Weights of a small mixture-of-experts language model, trained from scratch on English Wikipedia.
Size: 10 layers, width 128, vocabulary 8192, 10.9M parameters.
Below are experts of layer 7 (counted from 0) of a mixture-of-experts language model. Rows are named router (the router's row for the expert), down (a neuron's output weights, with its number) and show model dimensions 0-127. Each number is 500 + 40 x the weight over its row's rms, rounded and kept within 0 to 999. Numbers have three digits each.
After each expert's rows: "comes before" lists some tokens at least twice as common just after its tokens as in all text. This comes from a sample of Wikipedia text that the model never trained on. Tokens count by the router's weight.

# expert 15
router:508538487444525488480487576518437498589538548494573459497532473490539539441426511520450448525529453560554519481508531488479496405540485532458499483550453521532553542541534474517470486420454511519522485505510546515557474515552442554486482531464467522493486528476474474467489485542501501530484463468429458433445469512500548529469421504517466485434556426552408533528542469582499491427502
down0:511562492461500445439455517504509537482507485431562438490469484460534547469577548552461461440509438442458524534507475483481609426524505574523505559518525540527558513492528492507492551568556469467486510477512596518433519498565477547525464478458518468527485528474575503512520490555490453579477518576453511522494524495556540503457503495511484565501489535519464495563526469578489566476458
down1:469514498527544472504518476514457530536466520471534543527510448550526457502439572494531502541510542524567514475518512526433569457464505507533481462581509492539573526546465443495479489453506573598560516498523542533504548500550532471555428451463491525516456506511493524479439461514517561552504477442470515544502541477557492490396391437472482445493509523499448474486468479460445491598534
down2:547541528567513462477451480477597493492462482559466524506524446434458561453509539531533489477406470498523500476572463497531606542579513481469433547553573532532482509541484516443518551446455516567495519545503581465472492475542494529485519431470464514526499481553514587556507559504560543515517487492486526510480498502458545505576572484443476501513528551465496523549499483489439486491504
down3:501521463584524510499540491539516525476473493514502570463457477464499503484504539521549537537527607457518479500428511512455487518496425442388431474539474516521499505528476493543480508522583479532514526589521448505486535535512496467508499477532519545487470468610482562481486571463454387457478485547465486557487523543500492495559519503537520542594529554462494573460473513479494455526551
down4:528455501469544484521457451423562542486497467493501526468469451489513479538519600448535421552583482451517526489430500508499479483520576476442418540479516550454481471456520468479540516490586541504476491517490443489445533489481503446481546546538512498591481470545511556465522500520471495522502492529562442534503481487460507502499537563544567514553550549475529519434467536464552383514519
down5:492493577476508507547487465489447552496578429513440500491495494472498491558461566542481472470484451536485510457520503565473525512481488484495577466473439478602489549498446540527498515462459569490560426417476489513490450539483416426468502464503514485551444543518578515511473495468491589505487447451481494489446451524514519540518502466473506509523470555539455478554407485464483525490407
down6:423473525495421516498460516472565521484519467511544530493542553478426510497458476394542528469480545506479480444529498470554439462480496500467555453427482483509508516461516469519519509489567464485538531502528565495458486436432452413516470522558568464572483525494516505435521443474505460450489547514449481495540508507516505504446615472515548535535537479478577441438553489555527511501552
down7:510475500447516512498494439443476507459506496543471450425428436528492531527424513560447454503468477526449557505470432485511546448576499458488490461454564469541557531440581546503478556445543496464458460447481496564454521489507447596503502476444535493517457493550469468481490433543477485554495489577525554467498427552498446536531452516441479479442548471541485519450503517510508515472502
down8:538513438582555471489480550544455547601488514437484568476521485474530424441515544544533498501504484514504544429472563515492510466466499514486518504479435518461516516457535428433548492466521513535442535533517518476512540565414598582452524487519464506487498517487531523502485447540482489509480512485435451470519525481518478573430460478545516483568514564413494454444487496536511457545531
down9:504470578479486495476505473525532499459492614472500482525499503492460519577512535458489442529466589529482501599486540518526477528472492491512559447525526438497538455507488553528510517571553500478439513480513419544515470485524452536433495532552490513443509512403483466526476496499510472608482451537469575410499593530519515503479468469570451490490543471493430479446515525492473466462482
down10:524532462475457517499465478466561484453505522426513470452547517458502535526423469486481446510483552482501464495563505492503568494518533493504450526482520486376548519470441519498563455537444549401543472514493494455544464575440498479583504529461534474484493479489449525519439481566456483527521448526471509440502497488496561498430511457505564567476500507451539545451460506598491506465428
down11:487503486542498450472504582467485472457466481570524565459491474509536435480475424482501549475459497563417449528513466488534543485548468537463551494516464495554496548476504501545570539554533464448426455540544478550481502475534514485494519513462428395481564477513457472497514542507471566411588507582491536543471471426464510476521516527486560498506515551525542480571496516562490520517530
down12:521533480481486499538539480511541475403442506533403528513562527487464534544454528464516523539495465467493461503496569523436552512577544532465552480478441537556445531494469482498521601526519516459533505423482460514482556528504498510454506472531533467453519528482492521483523496512481577549536476444569509559515488489570458430462518478604588435556548479521483549467501549466458494527508
down13:445565519468508528480464531491428481520518491441494470564577471492533501540506567507586489561509504521508488518551555514542519413497526587509546467489449423519552485509513534500583450541508605489431510505500589549473553506496461453492490533504515600495522485497493464491422460495543513534537572456479512451491487472527447517557522475476471468510533405545439474496520517515511474519509
down14:488437545481554490534543466466501554534578473557518516502537513426504508483408451536402540484482423504534565471476483455506577453491426509542544495443477469538499513494483494524423514431523480551547530523439489472539490409497517507509517469451548452559574593468518529496554544570521498449532525489499473540536436495466456499504507519503508528455497530495455534531539543482431489492523
down15:463532501519527494481434404507586471452500541513478466485488514534495449485504505471425419426467497454466520541494489507549586456514523498470507499525509394582512458519445534468512450496608502550532524528510452529461481526513455489490542538565550443542491563498535509505488462518538563486472507546523481562501485508549480467591553422511456495438436491494561493467469526466537504489521
comes before: ",", " (", "'", " and", " was", ";"

# expert 5
router:497586407511473485466463543572543510546560557463529492470454524477568475482512553503427491490549437491567504477457519523495458478574557541531529510461470558486550480511506472485514462435425481537508472499588540482492501623555587486492541489486549522499469503514478547468492487576507524527526502476422448451508496484423498522453477480425450540500512446507512518468513487539530499465483
down0:500471458479482530491500456420493567479490539522448570454456556499536489536485535523497419480548522449433445542457451460469529528506460485492543578529488495538543424517476547480493461559480503520455469445463498478418537466509504515499517503506489539516536442469504494559509485422549423564482554595476555515485541469545452494544551472471589511560449437517542463471531474487467496441496
down1:540407530482535510522499602529515529517479477494491507485518535537505420535543499458528486483534495525477500485474472567495598500592509540521538522544489427471555521526413528451501457568541610497473431496494490478501509494485498451514420496512529592536469546529531521422440513556472543445477482498499564548479500569494499454446489536486448476520458540472553537532520487486504532544454
down2:509495472516478549489573560455503595547528502453492464534508543496509441487532464472462524523507524489469466422499542457526567497465487566461438565509483443557442469526510433451496527486572513492505500528555558509510495482489487560526486477488547554456579463490501468526426498548462560521562504547468485511496519496543518539489483496496643473556553504535504433478506539470579555535451
down3:544526436491447504463516533445493512556433546474550578516467512450445461467553499508414521492522491512574429434455460484526545517501478488516535469446510525493443503526532560464526559453520527459448495412489482487479511497533463497530481469471484473516551466625515555484541571499486497552582474475486471518504524456522554515501541472547480499537462507474540440415477507491600558501489
down4:565542553494526493418530458604533497483493492514607522500480498456474473507513535598517489498468508500484558549540521499503581548510520568494502558459516457488483486443477503484422482489514472509471496510514492515527538563499555487532433458457433541573476528502507557526407496468540502541534521426493540534473496508441502563518475478492481563528419438507493452499442496450465548572461
down5:567574518528542504538514482480469463391514514549551520523508494496443498419606570580500500532486434574563503507473483423477481542477492517531446425512490480493531528460427469512426536494467548516570515569529539522420513551496437507466533502480509471553459506567515493472485566476489468535502476560500526523550503535472464465547560552478460530462504531523511507450465491500468506498535
down6:521449481457514523444489519424492515497498500501511521496465516508466508495592535558514556494550468586510552487478518462490590505504512433438455450501561504529545500497419445524454516505548411492526462548429452516537502494443461547475483433500489568513467532484468486509429485460539538481569427470487501577535517504470451514564463473448519540475543475476457488615505501546522510454462
down7:545545475512416502441501420555485492494527550454470477426486547514489495474569518553486483501584556481584470539500471491507543576527515566545496509524521492595493467502489570488481454481489484498506476524534390530549515511490495429443512527428442496515488554500495452547503505460516471500525480466574476426542555466476505530485502431590431454475497503502503499520484569483458444532492
down8:474475446465470497571470513472570451500542561454502506481530566532518513441515540440541525490492550486482483533525455481488509460507498504551535506511445501467569483492490398457593482469574528495455524436527537521480465418507488505509460490497524528460472571422517502511551508496511560469454569526533530621519579509511524463468546479486468472552483408447525491517428481448541496502526
down9:540560579452453444513538495502488505421478508485472509497454477493428526484531534465533478546563554466504503491562493416495370538481516399499555477530471486449523491550536457437561538512499486446511504487529516559522516502494492493476427467505482502470495537480429414499472481457487499458522465448555543411512530464504516478536569544489433562529517507553478473513491506508489402505495
down10:501527441507493541440446573428553492505598498498568504499498499512475510490534534575605463444478408479506493536525515510526498503495430493572474516489485455488453474483496472560458496496420458520467485563523551462505541509447548489536513522430480493504468490515510542494468506460462514477505497508519413493575486535526473513461521452478601522390442524458430475480448501501564487501465
down11:530573537523455479502476462514506484551499506554543543468492439450432547511469535473538523524560466541519528527524493511479523499514578502487403495549538543504564540520456436405443492525484501487537494513437451466525529497574539617465500457558492527507530535460445499517516477491535541508543505481544518565430513518526450507409449456499490537471485557541490482535566461462584536470487
down12:570563514486540466511456473524511481392545626467443490533487452518482491497446555502565449541499476527533474558475499503553483518488523461524476468536536544456490496541531575516527491507535568394527560501499441531524531506476450454527384514458465460485454506507528461534474436481449501477550554505516467537497536455527555566542503470484481464475524534485514471573497469483554530466511
down13:459477449542466556556437484538515513487538463547516532520455522471566452509474501597491482489426438541502483445496450513521605466448482516479473467538505551527475520457473428502504446520440505605511443505498523425485448541538544546496514504518445530496486572521548578476541548530467533502493586508500477533502421553539465477515466482420527514448481548487515520437523471480494539475501
down14:417494518469500494546471455480497586568524496485440446470507534468553500479525520442489467553537483480453514497487522521441482508483491542490483516547462435563424503517516583549501504421457566448540466521472523515516513449447458558525497531433443571497520523474511449554537497495492506465506484485466514473406550418496577513482484518541436466459493581550445536533428515503502464456550
down15:503462459493526609548480428501569483549435503449547442511530512453456486488484524493548480524509445499450495433457483483470511501503504425511405497532482488459564526483472513486515449509543495379476497486509533435475510485468435540535520528552492467584526489520480523496497479540500518474417560508437534498526439511446438498467537531468499569517468450469526569486583540480542535547531
comes before: "\n", " The", ",", " In", " He", "=="

# expert 12
router:482537425445525504444425563505515505537500568505501494465505517472536512493443545496546465488506461588462465469504517403507417516503491442477523538458506567516492537520541538412521524471483463514525492493464563471556500541519533576557524503540458604483469524530530498513528467503472580499469478493435504465529508516412516461486495450472472492538612434515484475488533459548556511448532
down0:503517487567559483500457490535379507477487468505477466520461552571476482491572530524448466498475461529516455553469527508526522473525451493535471474499457487428466532495446455461472506457466457476460489570477444480513531453507464557491500514530491506503520428417561502444472541523489513457480413514432463492468463506494542448488511467447589478575495630510540443466560494539514473483528
down1:516494548483570459485518483478447479482443401521503494497470478549520377553514550441451496464446495562495585556492519481554502507475508526502565470470575527544548511494525463504459535520438482492454478443508536469464553446498476438543473454545465580525547437538524505537414484526518524501460548382490473493461444504501550545544561488515452477530499531491513508487532486510470479469523
down2:552532434534508519507571455540536445526537440528453511569511549506489466451498515575488518450402494511540498467447504469488590510568527418499463497508515573566505520485425431435504456481435466522507493474541517466513482509518497537483574539535536520513505518446490586472486554490495518509486529435506535515498574520478478488581533464456568493454449510451523554487492554493465465434481
down3:466473480524522419530625532427514464526533448481444512564528438527505525450511516495524554580543429442502536543491461517507461506491476520526470514515524558468542541508515510542460404511515440456492478531444499521438550471539490550499497463524514468509500487533534520519512495518472463492495483504528516508448523458438454397572471391498449443493562469482448479509521456437513536506560
down4:471450511493542446542545550502516505467535481500566503507478531519451501455546489546594518492495515542526509466550488565500578522453554461541546466528534548447534477540457499518550519495453532528509520535472429452506482429484462479489448486493499540501492519516529488461508523484460457548433411524578500574486551504497519445581576505443532486545627541531494484521534509515565545498422
down5:486496506437495578593460537521521536516504516512424498523436514468513524467500552514532535497454467467485449463454575537472507566481505522537522507536439414453491570538491455530525538507423520524548556545515470487508527486454543576528536439464495490450528499452485524460489547498505593520509448472430517478517517449557514507534425515478498442486426509551416487542483509459527541438436
down6:495465467490454576485411495458519452464503514407557477499521489446494482469505513486459412437486456475509463474505524437584414502501554474459474577474477496491476489495503506441510558514458432526501461480514588470486504492500539493438499421480502524459507557485578551490425519500467418507456521485501492542490506507520552518499457480454442494437475503509576610527482459521474472497556
down7:500516505531469544554455458499494534479521490500503514572477528468514536546563453476528476525492498461510444507518480501445482509467469524566439486482459483449550466594462538596456496502539485487492529488532406477458414494518509476483529479532456485558474592468520501462487520561574539468529491462498506474499559475512458497460476538533486477474452559398399434472464527498469434540595
down8:498511489479502505467526431514468426533490484368533509524509500529496505510441533535462477460485458511491495475482523597355426502513483458545512456511476487541496462437487493558565531536438482503505490429490532509518549523479474517464480512532553500510500463511501510439514454451476512505500503559459394524537504501580553527498588526548436537482422505491560566491467529505470502537474
down9:411461572532518416523554468561469532496574502499534527476519527514479463553471489478534538555550505477459477574425432518438496484486508503535504551516519451510501505448537490574507454469593463479540531584479475502509519486520579546496484479533456475530480518540538499482478549482536465531497491419487477483477474455505494484493414546536460611443562477519492543491572440476491498508556
down10:530487544488502432482527553551509519452437549424418536484530515585478521467486521469536550526492495491598498382465545491485522495453513500539533509442515468521571496415505558523502501573503431439509529500535504516553511451466524517469522524529487537515474456523498497458425461482530541508471467519482447446527520541509551482513511461582421483569527477562546506443513493547492550494441
down11:509450490508461485499544474455543465500525556463521424467492482506593508556498485481493575571534476490463533551504476496429505490487431489541551544526524514521540504520506529544478595563406498488511458446497477508452526468479527439511513430404515499484488478414437570444470484459509589591516540471538486484454505470514504510480525531506504528451511548485535586525564470464488498511561
down12:460470431555536469478482536476515460538448499527459562475504502524480440456476526483546515500498465538456447510400552540547500533478487530449525496464469574554479447508476511550451561500441541426537491493507481461552535425454436456496495538508539461540549465550457493509481505533524544453503439518510479488555517574431424477473485549461539466382561483461462495463484504460443488464483
down13:574477557497509434463505533492485484536442532482511528480524464470501467466464494562543525477479435523575485570491513556531595474528523518506438529582471509568536509565467526589505527517462537504476506504481536494457568509475410497475512477525434503563554487526568503513529468494472516552469546529484475565484547464581479511526539532463567514507585579510497504500456583483487532435491
down14:485543434510401538508496530584574517480453465507502481476482544535473472436578440542520517519506528484494454484495531523513572494489580527517499470552468478504530514545469510455489509492399464543498494500514551484565508480476508496469552517464445515548418560496503486476470522501568420549472490410551486488454515533552537515439452544496493492520433460538563509551509504588441486461441
down15:498467469509507476473489431522441469525422476514480475557512482461519531476552471486465536468478545467488508485504498489519508538412377482419567545478511571453515461506533457543526461555542485509545569509493396490403532509456531508486538556493479473450498530587463484511442509500523593448462469501551481466536456485461501533565516471516526481486529495585547491524494499464574504506543
comes before: "9", "0", "8", "5", "7", "6"

# expert 7
router:466512479470583460478455451484465573491488497490531471491490470446480561500509573448481494489458504509594552500472464465559472480493530502407498551520517536476491492525531473492486490493534387427456442489527504488485472554468561491530589467543505512517536472505485470543554478565467571540503485471512462480525509488375523490514445552542470560493533491486465524421491432505589503458471
down0:511552472464543439511382469477582455520499503451474494533490547502553475442542610513473466436473471555469496507510508534461526437520476515500533467529537451490461459502504506587410451492488413536483526515516503559447484508471512460495511486532529493538440483448531563536583472465480504544505500489470461567507443465532446484452466449450447476451459525537432446462527489535516504516537
down1:459560466442524515451470537519455440553424553523484491501545567550492506480494496508543548516483469549523499509511466473509527499527529504524528589490446509472491508549545513455446513467488446526454553484532450596587521550462438543479465566438473497500582595457561530420536563511509475453453476466519569521476543497534478502505479495514535440576532503500500580497517538532493524471533
down2:481480495444472529492454517491457444485550510487458506531513491466445507474552477486493518563511524502516495526491504566461434524495481509557472442454532398527529508534567537465428505495403437512523448528530513513462462478513463460487537484476493479498517506489530478488532416442518502449510548430543561456500509492558509502456531466444367409554583421486464547455510473495518451519542
down3:512488494476516560483495516498527431521471490503423521469559510550529531503498483467488522502517543536529455500473503511521570438464436441454467519480539552540461459474494452547455512509553418517417511468475458483509523527511516478424423485441560511508446457583378492546432510518519582467532496504464479435534525537489460592499482512532496510555541497553435486496494573544483538543527
down4:515459570570521416478564536479512551522422509567479568478488549515475553520580479482493526542506535466449538496573439482509510525423579537483479511464541491501508458536509490532469429420490504580490498468481520495485557413410444491524481516476484493532458456474562477580493472442520463504423524535521493516496480549495556529513441472528544491512555504480515472487507485519457575518542
down5:467448432514468489477430523582547559479498533477452548582439536474530510470506488531489566543455399450457527511461515460499501539542473564508553525449528487541519521512502544474554523516552476534437583503514480404543532513484434477501543448485496494480519456552514509515553548508563534479496445534429512495531462499434487517516484585475441511456537499524537516578473487461448468451500
down6:434489472458478531466461452531486489469526538561545572503509492502459478550516483563527464545434470491525500467490542543516486501505530367504496552529479469447518492549503469423444469542508412525549483467464412591430512529538461488488571427535457491444457562536496512488433512511550558517435516531481490527491491516488480495454514508461488503556538518545476582506524536529523445484559
down7:612515532519557486471458513569435539490486518517529468454449534445488500513468536558491517470465474464556466516520517535485452378511521461521437550485537520539506495455527549473543517536418517444515504581486488458548521497520546557543498480474570553445550508485539480466470522539499470446515425465548533514465483455560519502484524482520440564517532586474496552561541529514499437487452
down8:474523413469521535416562386458532445462365493476504485531485578477532530484450451490470550507526502485592503521516497498561494464547501531511493509500539506521550451564485462499540517548559459484489523451486477553498468459477528544432582531457530555500505473505498505464489540505505414516524534467521537479580496485530430534466479491445483518476458521510489436491455450516453538522462
down9:498504456516490457444471516522477569442517472497543517521465521436553453492550524525460485507514439452502467535447527506454607522520537462461529454571503492556485523522504485541499425478544521528514485457525495505550559472517478442482587521434509471530515428457490443529428473434551469579608510497558504488505509558548505582559510493509487518570433462465476508511511553454505541465506
down10:467514470466464500536458532565499493517533452499577509419489491513510512534511468505524508503521434452563495481421559551516325469506504506460535493463523512509466539483497490503505489528539416453503493546468442515578566526484523484475432450504505501508525457521539544496502560547511523463453437519561485576531488500455385473470458464502492474511497390486487472504512513487462506452504
down11:437491484447551477509573511538513518529513539452504481591566544453548484486506480574586535514466571558554482501467499534643479460495465555484528458524573505473523537505481527463489538477482532466463571548515550538584517437484521541470529524521560480504519486454519547509533493535499495466513480537550490448511505553521513540535503488510541482563575528588553448502544471529485468526500
down12:502470425483515445462529447539517411428514538481566476492448522466479540458527422513518536519562574497505514527577508471514459541454474555483481442501513505502462517504501464557476555541453554509482493507568480495428529482531498545468533526529462536481480480532560516439486463521499520529448478544464453484543540374545534503481490466469412428482461413497444534466507527489432484500530
down13:452512544493559588499456446473464508558482461547533459445538559364456499432538445557517483526490531483524528479552501501438450434539474524483531531512521488503561481519480497588501469519469526487461511478543525517533444476483465537506427506428518491509408537577510453493525444470492485507456473491543484456511497493419459533516563440523410470475507433482533527461524508484521535499518
down14:468529512484445510522469489457534504552519529551483557533508501522549546552563470549544486465503453452543551481439529481474498529430456468581509457444528489441527532480520534558491468436431484550464575537491508555526525518488427496494457496469545547526499465520545495390519555480436503541454486456608569529500533461491468439436513464512476559511563511546494499449544472540465519485484
down15:557526516551573506496531502529481482540470503462519505515515501486521548520508503554487461568564468513447545485467504502511632532456483551530580524506449472443501513475540511497532463474468458465537466522414514525413540523429489447610515511489496449517608459556535496501519516533479508491481570476541491508494543457451420539480487517514586522469517549548455477498472469444469480559482
comes before: "1", "2", "3", "st", "mo", "cre"

# expert 29
router:438472457456549448535470454514540535505597545482509411490503481526509487410487528446453446539472469545525516581451446472557459515572560513469457506442524556464527492509474490444440507415445552499521460450522510578535431484533547508487541481433522527489538555523465500459543504579539455479523545446449482457527472447486475515539497504484453540528545512515487516537544474526521510513532
down0:574576470451567484510433538426508446459461525451443468496528554498507463452470471477509472498536549515532498543533524581469478525521457419489491458518564441419477442532480477519555486515535506478422450446529496572504474494443420539493572531490475518505480481485459529574496546521522550491559558486435517466522473425500431507518532519517461553485480490441494498522486477508550557551517
down1:492487505520538545521481522529517476503556562451504532536571508548523519489506503516533469533535447455425511475576482535473485435497554550564505397489483505539451502516486484545507423510530513485521511504505545459435493566509503436534550518541543466484442488482502559540468446545491506572507509448448554432475437458466478456465395499492588453451521516438497472500473417509478572542508
down2:532526492466494423481435530524528555486510567507483483500531514485538527440575536466608503531481517492506507536423596485473506494564439485498467478496468538539467519555536516500515522478559445547506481568515490541526566465506544506514505458390473540500555459524505447510545480537514456483428424534507444533458532518578456493526505594475520537467524490479537491403512493466493483503434
down3:463497532474479523457491507513500527445469541534477525515531505526469506523543468455534498475558497513512426488513473557466427465450512491564443490513502512478404451424528451545513493557534539537590528465549519604526472504412479532521506499566486479575530550482461448540503496502554573474475525550520480445555599511520540505499492529490510582533455520453517511477403436498498459530492
down4:468452570545498459539506442485474497479560513555563505504526482470468524524486477498525523422478455504517534566413462525516430591567458533476432526499523550516413494509419497593449506464503462535528502519487483402436564480496521492504479493484540455564486518474473572496511530564566492475494484437504517505511496490506447423489531456489473502463527466512462540538571501531493465510412
down5:489484504560529514473496502534513559553514512497448547469534431503484531547547484490563420471451491536510565442494536494525470505402529495575514460451472563530486491468561497471547518470531503564498488485455500533517487542390435521553490470460537529480523496560527506530611472508495525482492511436513497491527470370560491513525402486497550542530486497484514536480489501556557510479428
down6:526506466536510487535472463487478482516575479489490519493506526399523551436484440491500427506545445459571504456451512438431463512476421516472459482609449572460523539489484469521454515503469428551465487516463498496541558539556487477441536461538512515494453523462485362512492563523487526499568464507550452466493473579494477508511483451511519514523452523471443553524529552524482467511505
down7:610523500455451429439525443469478588547532508529527531606538464469480512496473488473509512498578552516479497471443580431451394470477523480478515495533481460516457553500534487486508446486482526462511474495450541481436594461502438491544483468483510541494506453461484547503475487511472477465441436504445496511511564463530504474505503467472586544577476521491503543532515463497497445493446
down8:507528496554530465520586488478504510524482499481544577531559449527457569540517483492535487506563496489563422493528555510531319508492480434524546431487549501498497462511495533491507533486507539479432529506575591523473517486472506499513522575528511507456503539493539498485525491487471475434491539425485479468492583485488483531458468467513467504453485421493537508496513440468439485493587
down9:522491493467542466613483500536455554480459484483503488472499478461478457543465481497486416622498406508476441512529466483486445477502441476525502546551477453530456512543491551427487468496517519502566456490486552564496457471469472510496515424519487552532513480436496448449595496525544505494492507590424484516543425546558444508535511544513485548526467510522477486485493567456541509456464
down10:516438537528617487516488397522520429486460496516431471435494479494537479535556502571472510499471458528488501459474532482562543469517532496472555475480520468511463523493522428515526474495521422485485556458441509503554536510422414478478526518494414485549479486466575501496488478539468524462511499473472567507584482513465521545419518523494543516504543489517574508444472433418510499536440
down11:507551544460490452521471503506540503442532474577523422454498491476550479483433503520442536516554481525469441528538527521474556478524439447543509410530491482493452495463480599455501498469452567572448463484440523499546516516478455398510463470464591466586516541466556481518537509485513532504504481491511497466492524555461507489537509476481415529484521522486516550516541537550484526463389
down12:525544461483532472488516513437518520498433568497587454499515485473564482457519483536511557511536501480504494443499447480546472583522545503520502468492507551492516503469526532489416478492524487549520500516528545548520556450438567475466495523471493561436498488560499518426418452516458486437451528490452516505464480495428521550549493483540457602559463469578523496613562522536484490469551
down13:467557586459422438454553528474471462494492517511481548471557499562516533508433516379545527471459557466531515445552465454546440520499466457473523486517487540411536487475475492566475511479500464427443517508450536528498467478462477481464539490490482546495517471452524527417510510436501534538478481499509423512496570505504538489500394445490498505504502463539436514520521559558536435478529
down14:490457479503485512540472588512386496461570563524448438451510474507516531507542567477574554489481497479472533506504454532509510556381501458499556499544525541527478475454566481416520546461513508453475517480468515557490509514561465510565452552514551431497484500497493523488552490441476448475510462568536533489468471443484547541500504565478430521517500580543508560511480520477463490443469
down15:526513555509493501530426519483487437536437560497499488486534478506564483546570505540535594506479514541446567427486577521487610434518442470517478478558501459589496464540579515518505471459504379547428522506480474515459476571487527494482491508532474442485442516520518526490520502509434499485547460432484445491489476490527519537488543458491406507522455493500470531472509485513565500482491
comes before: " the", " The", " a", " In", " It", " He"

# expert 6
router:478489438509541456482455429497503549536521538573592531448513452466558602444496527496467496492474506512542524511478477479528444443539494490438492510522522563525471473561530515547512502495514505470483465507579564545533407579498513517528544501506510498530512464525427463480544445548380531531458523500498474489510514467420510486531461497537516549539531469524507503490512410540559470427457
down0:454529556463505534515529595529467516515514499519481435561497538528487471514457437550599502519510532527507522440471514540515544450549512554400551520496492554555505489438495478538537518529493586393525448463547554516471563573551450549530467493505473414480456505515431488505478517482508488479525471467506423470472453469504532443549435508488535495460477562487484471508466524508515448495550
down1:427441470522537449443480518468494512473478438488539465468531432497517571457510457514439469478488457507433507537466551564514385477506504455503471454436500475529516504478512544473494465497433527500512484454435483477589479515544483477549471547449507446439486532490517499480495549446505437621489488417470515509534480558516443522485550476506451493502550418493493418462482543513456524536491
down2:503468480508564485476541521489463534517484470426529440544526456470473553505513490559491511520542435476549491560542552499580515520501519515519505532537456525484509512416501488479517590491507471495480551441597514570539470499489479529478537435511514500495513503580543591439519582498473456434507509439586562500444509526413506540543492436572525483519502510523476503509419545539498536463476
down3:447490514447522483467483514541450499530508466556525567595548503499512530552450417522436477491480505554511447534523532467574544506568501515491494488557580476525478500475384513477498494455508480505534532478537435443492540458507492552524393512487549557522529551545491498527589501471493550446514441493501534495519547491520484527548509497479528558562492556560529493509589531525441449470494
down4:564476507483490444433493551439543528463527474480515462481559492468549473460490536562481413460523547533465561504515559466488549566473519474539563491445578539522543551527492518535480509511454484522526514507544473520493502499509529550424492505483568490599497473529590498495470488455558494550486506528479463580535486499481509518482547523431604552507454421469526522527568562521552531524519
down5:467567544545560514475533533419507544429477552532471525492504530499560512543603456525506525539426444508559492488535473536441491498579449493481405533537522546548503489463489487475474517472458451537520495470493451419501472535427556504510530517529515514514546525501587508490522489488497458453471530475559520521431467423556553417529511488530494593486486460511515564526472520454526471512503
down6:523469510533506516580480476530512529528388453549533560511479564537501492546469455487433534471442589531522481423549519581585467507525473554515565577460499486504422486411510526454496503478513539492534518467460557523513421485481582508513473539522553489505506525555473472491513458569493559500435546545499496486538471530519485449496477535560548504530488503549561540513493508464516467502457
down7:532439538531514533517463517519501510570553490505489470477475586537509503552469496432428487542466479464472467435482507525441415504464515470547522526444480487532547491535522496490503530429486496493494512526470491461536480515529449472471541476535550525530503538510527519419564519558535472410484444435465542541508535532632550543565472492467549491515533426526452579487464494564481426482472
down8:516590482401541444477502460492533547506566494493468512508483549462501471534515563513540496515490463542512523539528562493446408533511526513464531449449516461485502495491459565442461481537469507479480530518552476488483471488570581514515493496466594476556510513432497435537502514460539455551493507560479575465509499522571559558541565512490386593482477483474510506506572515477478465489502
down9:482475462445482523456495510483513528488463441545504573522498497477491561504465511513518550449491578560571562546496440488616432480488455501439546542515518514500464427403510498591558553516524481584482499504522617466540499529494481545539504420494434495585485519459468549495434453525507513422446532532520526487488468510457507497512508542526509513492482487498524519503516471543523516518459
down10:475472598539467534477407522497527530502469498507478455557559549509500515486492550445468468505443402495464513545424513510525562498490383526449496523485534534539497507432499602537503529405502527606485459498544548514528548545523497448525476553500555456475503475475486546477494524464423479505495452453493530520498492533536556542491450506491444491536464544521461516472498503489481528477578
down11:492488580474484435544487549515458458478548504533529362434517500488464565475515475488490510525508460517492490431454459468495417534510479515480494554559451485514529492550506543470538467535571500536509509512581509469528539474489470499535496558479516507539494478503492506441425475473486483555530520545471459520478545478476514535481486519475449476569464385545446515592586515563482480506583
down12:524405575470487560555525473560414491521514517468513508488543519469532555517533505529448465499463517495496494467471429570492504523506462489568529463551545504543451526520483593487512500494479470544542523467545451567556444511500539488551537536499518539481535510547447472545542439547499482524452528556557527538508525557445473450505509488482506550457550573534469540442535436452442583493446
down13:566491516520520452537463536419475473512499540482452420523499455506509487508447481500500509481460523538524496502434575512493453560503532462510535521387478526549420485488517475498519555426461521471556544547445425476514444455515426488505476489545552493594507497492443512512520463561443505529492547479424479466515557495537526501524448533561450465408546450497554547504516515441483463528476
down14:497450497502566591599508508490479426555492465507486492534559500442457435480560471504555440530569514494539549456475413449531555498454428530525535498534525457521425482553485506477478536532526427467539490485484520479501554496514506477569486559516535560525500571437514447529490537529519585444500534499570476435554497457438533444493515554517468486522506490523505519517549537505530497486539
down15:516542504560511542503516454496574535476584495500448530531505505466493516456510491431500451564506490457526563488505433478459492464504495501498492475478450435505557576496529466472460477567528423526496506534534547489452430466548468502494425477493448546503504490443525428502414495535532472444495427408568494565452516522487494528478383463502461478490466530546467503433476498493446509440527
comes before: "1", "2", "3", "4", "5", "6"